{"n_layer": 8, "d_model": 96, "n_experts": 128, "experts_per_token": 4, "d_expert": 32, "d_shared_expert": 0, "activation": "swiglu", "moe_layers": [0, 1, 2, 3, 4, 5, 6, 7], "router_score": "softmax", "normalize_top_k": true, "routed_scale": 1.0, "balance_loss": 0.013, "balance_bias": false, "init_std_router": 0.0132, "lr_router": 0.00404, "n_head": 3, "n_kv_head": 1, "head_dim": 32, "vocab_size": 9304, "norm": "rmsnorm", "norm_place": "pre", "norm_eps": 1e-05, "positions": "rope", "rope_base": 10000.0, "rope_fraction": 1.0, "qk_norm": false, "attn_scale": 0.177, "tie_embeddings": false, "parallel_block": false, "init": "uniform", "init_std_qkv": 0.0662, "init_std_o": 0.0, "init_std_up": 0.0662, "init_std_down": 0.0, "optimizer": "soap_variant", "lr": 0.00668, "beta1": 0.95, "beta2": 0.95, "weight_decay": 0.033, "lr_head": 0.00593, "warmup_steps": 200, "schedule": "cos", "final_lr_fraction": 0.0, "batch_tokens": 32768, "seq_len": 1024, "doc_mask": false, "train_tokens": 190900000, "steps": 5826, "dataset": "wikipedia_en"}
Below are experts of layer 4 (counted from 0) of a mixture-of-experts language model. Rows are named router (the router's row for the expert), gate (a neuron's input weights, with its number), up (a neuron's input weights, with its number) and show model dimensions 0-95. Each number is 128 + 32 x the weight over its row's rms, rounded and kept within 0 to 255.
After each expert's rows: "gets" lists some tokens that make up at least twice as much of what it gets as of all text. This comes from a sample of Wikipedia text that the model never trained on. Tokens count by the router's weight.

# expert 86
router [139 123 121 106 117  94 103 152 141 107 164  93 187 135 181  91 165 133 166 184 108 115 146 148 164 178  96 112  98 147 128  90 103 140 114 138  75 158 103 166 120 132 156 120  78 148  89 188 157 116 106  97 174  96 146 139  88 197  77  82 124 158 114 120 139 184  87 107 141 116 139 103 172 100  77 111 124 132 124 101 118 118 184 105 164  85 131 145  90  56  94  80  96 173 160  98]
gate0 [ 68 173 134 139 142 139  95 170 151 140 138 148 146 115 210 102  93 158 135 115 114 117 167 168 124 160  93  94 121 202 171 164 128 178 116 140 119 139 129 110  88  92 142 133 128 135 120 160 185 136 119  66 126 111  96 134  72  49 167 109 155 164 141 117 167  73 120  93 113 182 109 145 152 152 109 112 103  84  77 149 113 116 165 118 115 102 104 109 176 133  97 144 180  92 184 163]
up0 [160 104  98 122  95  72 110  84 118 129 103 144 125 157  63 100 130 122 135 130 181 125 135 105 145 128 190 184 115 166  93 189  91 128  71  84 161 101 100 156 126 155 123 146 159  73 129 110 159 146 153 111 160 146 175 105 138 209 133 150 114  96  94 139 111 177 145 158  76 119 120 181 104 131 105 161 117 148 120 141  95 150 117 184 116 163  88 190 121 139 141 130 126 125 224 141]
gets: "5", "0", "4", "3", "6", "7"

# expert 77
router [111 164 135  96 115 157 114  98 147 116  85 133 174 124 111 107 162 109 110 112 131 168 103  80 100 102 133 133 136 142 139  99 106 148 108  39 148 168 113 124 158 116 112 177 146 138 134 139 150  73 127 178  74 106  85  85 129 195 133 124  90 116  96  78  95 141  78 195  90 172 129 151 178 102 189  96 123 141  84  54 166  87  97 116 149 176 129 115 120 127  87 121  83  84 121 124]
gate0 [145 128 127  86  90 136 120 131 147 106 107 131  91 138 159  79 120 146 137 132 134 115 132 116 180 146 156  61 138 136  73 140  41 157 188 138  93  85  60 100 116 116  53 145  77  95 114 114 148 154 129 101 113  90 142 161 105 102 156 129 107 143  98  87  96  82  97 158 120  81 158  82 158 112 100 148 107 146 100 137 155 155  97 215  96 152 179 145  91  93 167 112 141 104  93 136]
up0 [180 115 149 116 145  98 104 174 109 148 107 168 134 145 107  79 144 156 165 154 102 151 117 133  68 140 147 121 122  92 153  61 152 149 120 201 156 120 116 152 188 109  94  89 105 134 136 105 139 128  70 100  85  60 112  66 152 149 138 151 159  72 190 111 129 145  70 101  71 149 106 147 119 125 179 125 158  89 160 140  78 137 132  98 150 100 140  85 110 122 156 123  92 149  89 185]
gets: " to", " for", " by", " with", " into", " about"

# expert 38
router [106 168  76 121 194 141 163 170 156 141  78 102 139 181 150 123 157 125 131  75 167 132 152 142  96  79  83 116 123 164  68 124 147 141 129 132 187 165  82 171 145 113 177  93 160 148 119 163 190 132  86 177 115  95 160 141 174 144 145 156 128 126 172  92 100 115 158 108 104 157  98  66 173 100 105 110  77 139 149  82  76  78 149 135 132 112 151 124 128 144 111 139 160  91 155 154]
gate0 [100 122 104 131 147 148 119 112 141  90 120 188 174  98 105 171  98 123 117  94 161  93 145 109 110 105 112 151 150 103 155 196 143 187 169  81 103 146  77 141 118 134  71 109  91 136 136 124 103 115  76 140 109 101 152 106 181 108 100 133 158 169 119 132 109 124 105 113 120 166 139 136 168 134  44 148 140  89 119 144 129 147 116 116 164 102  88  91 124 134 223 161  85  49 198 137]
up0 [ 88 123 133 144 132 176 137 123 105 158 166 114 194 112 124  66 136 139 109 143 169 138 121 183 123 194 174 157 169 138 122 135  37 123 183  77 122 103 100  97 136 162 125 167 124 169  88 134 175 163 139 134 131 193 118 185 144 147 116 190 140 146 104 143 146 122 138 138 176  98  67 171 167 136 108  84  77 133  90 173 145 112 101 137 141 118 134 143  98 174 183 108 107 128 135 121]
gets: "1", "2", "S", "s", "C", "t"

# expert 62
router [ 76 153  76 128 157 124 194 134 168 165 139  99 112 117 140 123  94 142 157 167 165  99 167 162 126 137 105 149 108 112  60  86 134  83 118 130 173 146  96 175 149 172 140 173 146 184 139 112 172 105 163 125 111 125 116 181 198 100 174  90 145 137 160 149 172 113 171  81 122 105 104  66 121 154 126 146 170 167 112 119  92 116 149 157 140 148 117  64  96 105 171 124 190 143  98 129]
gate0 [129 160 122 157 208 123 159  97  84 154 126  76 118  28  99 155  90 143 114 140 103 120 139 139 146 197 125 160 118  83 130 105 126 120 100  67 150 135 105 105  65 112 146 140  97 149 117 108  75 134 147  99  99 136 148 172 182 139 143 121 193 149  82  75 160  73 118 111 132 152 133 176  95 124 112 186 137 141 147 180 157 138 112 102  88 124 102 105 118 111 170  90 171 110 126 140]
up0 [139 138  84 142  72 129 136  73 111  74 134 123 161 149 118 178 140  81 144 153 116 130 167 143 159 114 143 102  90  94  99  94 114 122 133 120 148 118 126  91 138 149 165 151 144 145 147  98 129  88 164 202 183 114  89  94 110  96 111 118 170 159 175 152 106 201 150 147  66 161 109 174  68 135 128 138 122 165 107 163 130  91 130 139 229  98 160  93 146 123 167 104 144 157  77 157]
gets: "S", "C", "M", "R", "D", "B"

# expert 60
router [126 141 113 165  67 107 162  54 197 178 129 116 160 169 108 113 133 146 151 122  96 110 109 123  80 160 117 170 171 159  97  92 110  61 195 101 141 132 135 155 151 131 160 125  91 153 146  86 153 163 179 144 114 125 133 186 190 129 179 100 120  89 130 188 127  86  97 106  99  93 153  98 163 161 115 127 139 158 127  95 122 125 163 115  97 159 106  63 125 139 160 151 118 135 100  79]
gate0 [129 147 128  99 156 125 105 117 163 112 120 141 103 100 134 147  96 105 168  87 143 102  72 136 158 168  81 139 134  74  85 144  75 159 105 140 118  82 192 115 126 156 167 179  73 152 154 151  89 165 116  98 119  97 100 182 106  64  89 143 112 161 128 132 139 105 119 100  73 123 172 107  93 144  74  98 180  84 115 162 103 135 133  92 130 209 115 136  97  80 165 158 114 129 141  68]
up0 [ 88 153 104 145 149 110  76 108 178 102 171 180 117 166 140 158 138 160 127 103 116 145 108 125 109 118  75 153 146 107  89 111  87 109 167 137 173 100 154  90  97 133 175 157 162 149 154 151  86 164 142 161 146  36 118  84 137 139 135 141 112 110  96  98 166 113 197 138 111 164 161  85 123 163  26  86 100 124  87 156 103 119 114 107 102 108 153 132  99  86 182 138  91 109 120 146]
gets: " |", " –", ",", ";", " -", " &"

# expert 40
router [178 163 220 127 103 168 148 134 172 172 107 137 114 150  71 161 162  94 118 156  62 128 138 152 154 105 128 118 159  95 121 142 123 141  85  92 142 161 118 143 103  91 165 103 160 103 171 137  23 108 167  91 155  96 155 127 156 110 134 137 103 143  98 143 121 107 137  82  97  96 125  93  74 120  75 127 125  95  63 182 101 120 164 162 113 147 126 135  91 103 147  85 124 102 115 153]
gate0 [ 98  88 147  89 168  49 166 111  98 132 134 192 108  76 109 122 125  98  64 123 181 132 108 125 192 106 116 146 164 163 131 136  89 137 148 129  74 144 130 184  68  87 154 115 135 124  83 163 128 107 118  96 120  88 175 130  91  84 170 142 103  87 116 142 150 117 135 125 112 152  89 122  79 139 139 142 102  95 112  83 160 135  56 127 169  88 162 178 141 118 143 140 149 169 133  75]
up0 [ 92  55 126 146 185 119 151  87  92 118 208 173 169 112  65 121 122  84 127 178 104 113  93  31 115 145 141  90 132  98 152  96 104  74 112 160 133 111  90  91 125 143 138 125 124 129 116 140  48  81 117  63 126 186 128 141 163 169 156 128  72 121 110 120 171 131 125 100  97 147 164 113 133 119 110 120 131  99 126 123 142 132 152 135 127 145 128 118 158 171 160 158 154 178 133  97]
gets: " (", " ", "(", " [", " $", " \""

# expert 114
router [147 166 119 168  65  85 193 123 173 177  88 129 147 163  80 198 123 103 170 104  90 155 152 123 132 131 116 124 173 157 106 124 147  90 182 136 144  69  96 143 163 109 146  80 173 125 139  77 164 101 175 104 119 143  96 141 196  88 144 121 121  57 116 155 127 151 162  95 118 147  88 121 128  80 134 100 152 146 149  61  84 106 140 151 103 108 125  91 177 144 135 119 124 110 149 116]
gate0 [142 121 159  60 151 125 132 101 126 159  74 157 156 173 147 121 118 103 163 118 192 151 165 127 119 146  94 122 162 129 115  88 192 140 175 125  96  73  85  94 162 187 100 119 136 142  97 189 166 111 155  97 139 115 175 127  92 128 124  89  76 137 144 126  75 122 187 107 132 181 148 114 184  89 172 120 122 136 126 122 140 160 135 146 187 167 109  76 102 114 125 170 179 116 164  85]
up0 [152 119 167 127 159  60 107 108 113 145 101  98 167 190 113 159 120 108 124 148  57 142 111 126 146 160 113 166 166 107 122 144 126 103 124 138 147 112 132  46 113 144 142 152  99  98 201 144 135 192 122 172 153 129 110 159 173 121 157 138 124 149 119  89 115 128 110 102  95 163 157 170 113 111 173  92  66 100 108 182 156 148 165 104 136  75 132 121  99 100 108 157 131 156  26 170]
gets: " ", " (", ",", " in", " and", " for"

# expert 90
router [129 171 110 106 116 147  68  93 171 148  65 135 170 150 124 113 105 182 150  94 113  90 114 137  99 126  86 134 114 139 181 166  86 181 179 108 146 147  99 141  73  92 124 130 116 178 150 155  89 108  66 166 105 119  92 103 139 151 101 101 128 117 143 131  85 115 101 150 100 141  77 212  92  79 140 150 184 146 114 136 141  92 123 115 124 180 152 103 144  87 138 119 172 134 183 182]
gate0 [ 50  96  62 135 130 144 184  97 147 164 141 154  97 152 158 108 144 113 118 152  91 141 144 133  94 168 105 143 160 127 126 101 104 129 156 176 128 138  90  64 128 128 183 145  97 127 118 113 158 131 116 135  87 139 133 144 154 141 172 109 110 115 158 173 188 120 161 100 126  57  85 172 135 167  79  49 147 185 109 180 111 114 154 139  54 185 118  97 135 137 125 147 154  95 127 101]
up0 [144 196 121 103 144 141 152 127 141 120 118 167 141  77 131 123 147 116  96 182 147 117 136 108 139 130 162 157 160 118 140 158 107 106 121 114 147  98 166 173 183 134 149 153  82 154  68 157  65  96 100  97  90 103 189 148 138 130 140 108 159 101 129 115 133  91 131 186 108 132 101 100  78 108  74 104  89 118 106  86 219  72 137 105 148  51  97 114 158  67 137 147 138  75 123 146]
gets: " of", " from", " at", " by", " for", " in"

# expert 45
router [ 63 121 125 112 109 121 120 167 175 160 175 124 169 147 127 149 149 133 172 141 170 116 108 147 155  95  88  91 126 178 100 125 104  75 176 154 110 124 146 158 189 140 100 130  79  99 116 155 159 104 116  91  95 142 109 146 169 151 138  80 123 123 156  81 152 112 125 105  99 167 163  76 114 131 176 142 181 155 150  79 112 172 208  95 166  96 100 117  96 153  93 182  93 166 163  88]
gate0 [ 84 136 149 137 149  80 158 117  74 103 191  95 189 147 106  96 121  80  74 119 124 199 108 112 113 128  76 148  81 172 124 172 129 139 150 119 111  52 136 111 138  93 109 105 140  95  98  88  86 160 113 105 141 119  99 137  73  77 123 119 141 166  56 161 136 159  90 135  62 127 184 118 137 132 154 157  98  99 172 123  82 114 113 112 132 113 104 131 108 141 172 126 175  90 142 107]
up0 [104 143 172  95 187 132 101 136 136  87 133  52  85 153 137 130 157 135 137 145  77 114 133 102 169  52 110 145  97 118 136 128  93 102  93 134 109  71 158 138  87 160  76 148 133 126  76 138 144  67 146  85 103 189 181 162  77 163 141 113 111 149 128 123 162 156 112 135 100 118 147 180 104 121 166 162  36 103 159 110 169 147 175 144 145 119 118  85 100 119 133 168 125 111 134 155]
gets: "4", "5", "6", "3", "8", "7"

# expert 20
router [100 133 115 103 100 170 174 169 136 157 138 134 179 144 198 140 162 145 153 125 139 148  75 113  84 101  74 151 136  63 209 150 141 139 123 135 171 145  87 162 153 151 130 109 134 127 113 149 137  79 130  82  85 104 107  58 159 147  78 120 175  96 109 101  67 103 145 142  82 145 111 136 183 120 167  91 135 149  98 121 202 105  80 149 143 184 144 135 149 147 128 148 147 112 161 124]
gate0 [101 120 154 135 125 128  63 157  41 105 100 151 147 100 121  74 153 119 189 116 130 150  66  91 173 119  77 173 133 111 167 118 159  48 175 146 168 143 125 105 132 141 146 128 118 107 120 116 170 139  79 104  80 154 114 118  87 172 150 124 128 152 156 106 114  55 203  76 130 120 174 104 146 157 150 130 103 174 192 128 121 140 154 127 103 136 129 125 145  90 126 124 152 157 127  88]
up0 [142 139 116 159 148 104 115 134 157 112 110 166  39 104 125 204 124  58  56 158 136 119 131 130 133 137 178  88 133 153  66 168 134 105  53  99 154 169  93 128  84 148 129 140 103 147 131 142 120  79  80 135 100 156 159 159 153 135  63 102 108 120  88  88 103 122 122  76 132 126 118 152  95 142 129 126  49 100 105 146 104 115 159  98 123 100  91  94 142 182 152  99 108 110  96 125]
gets: " in", " on", " In", "In", " at", " during"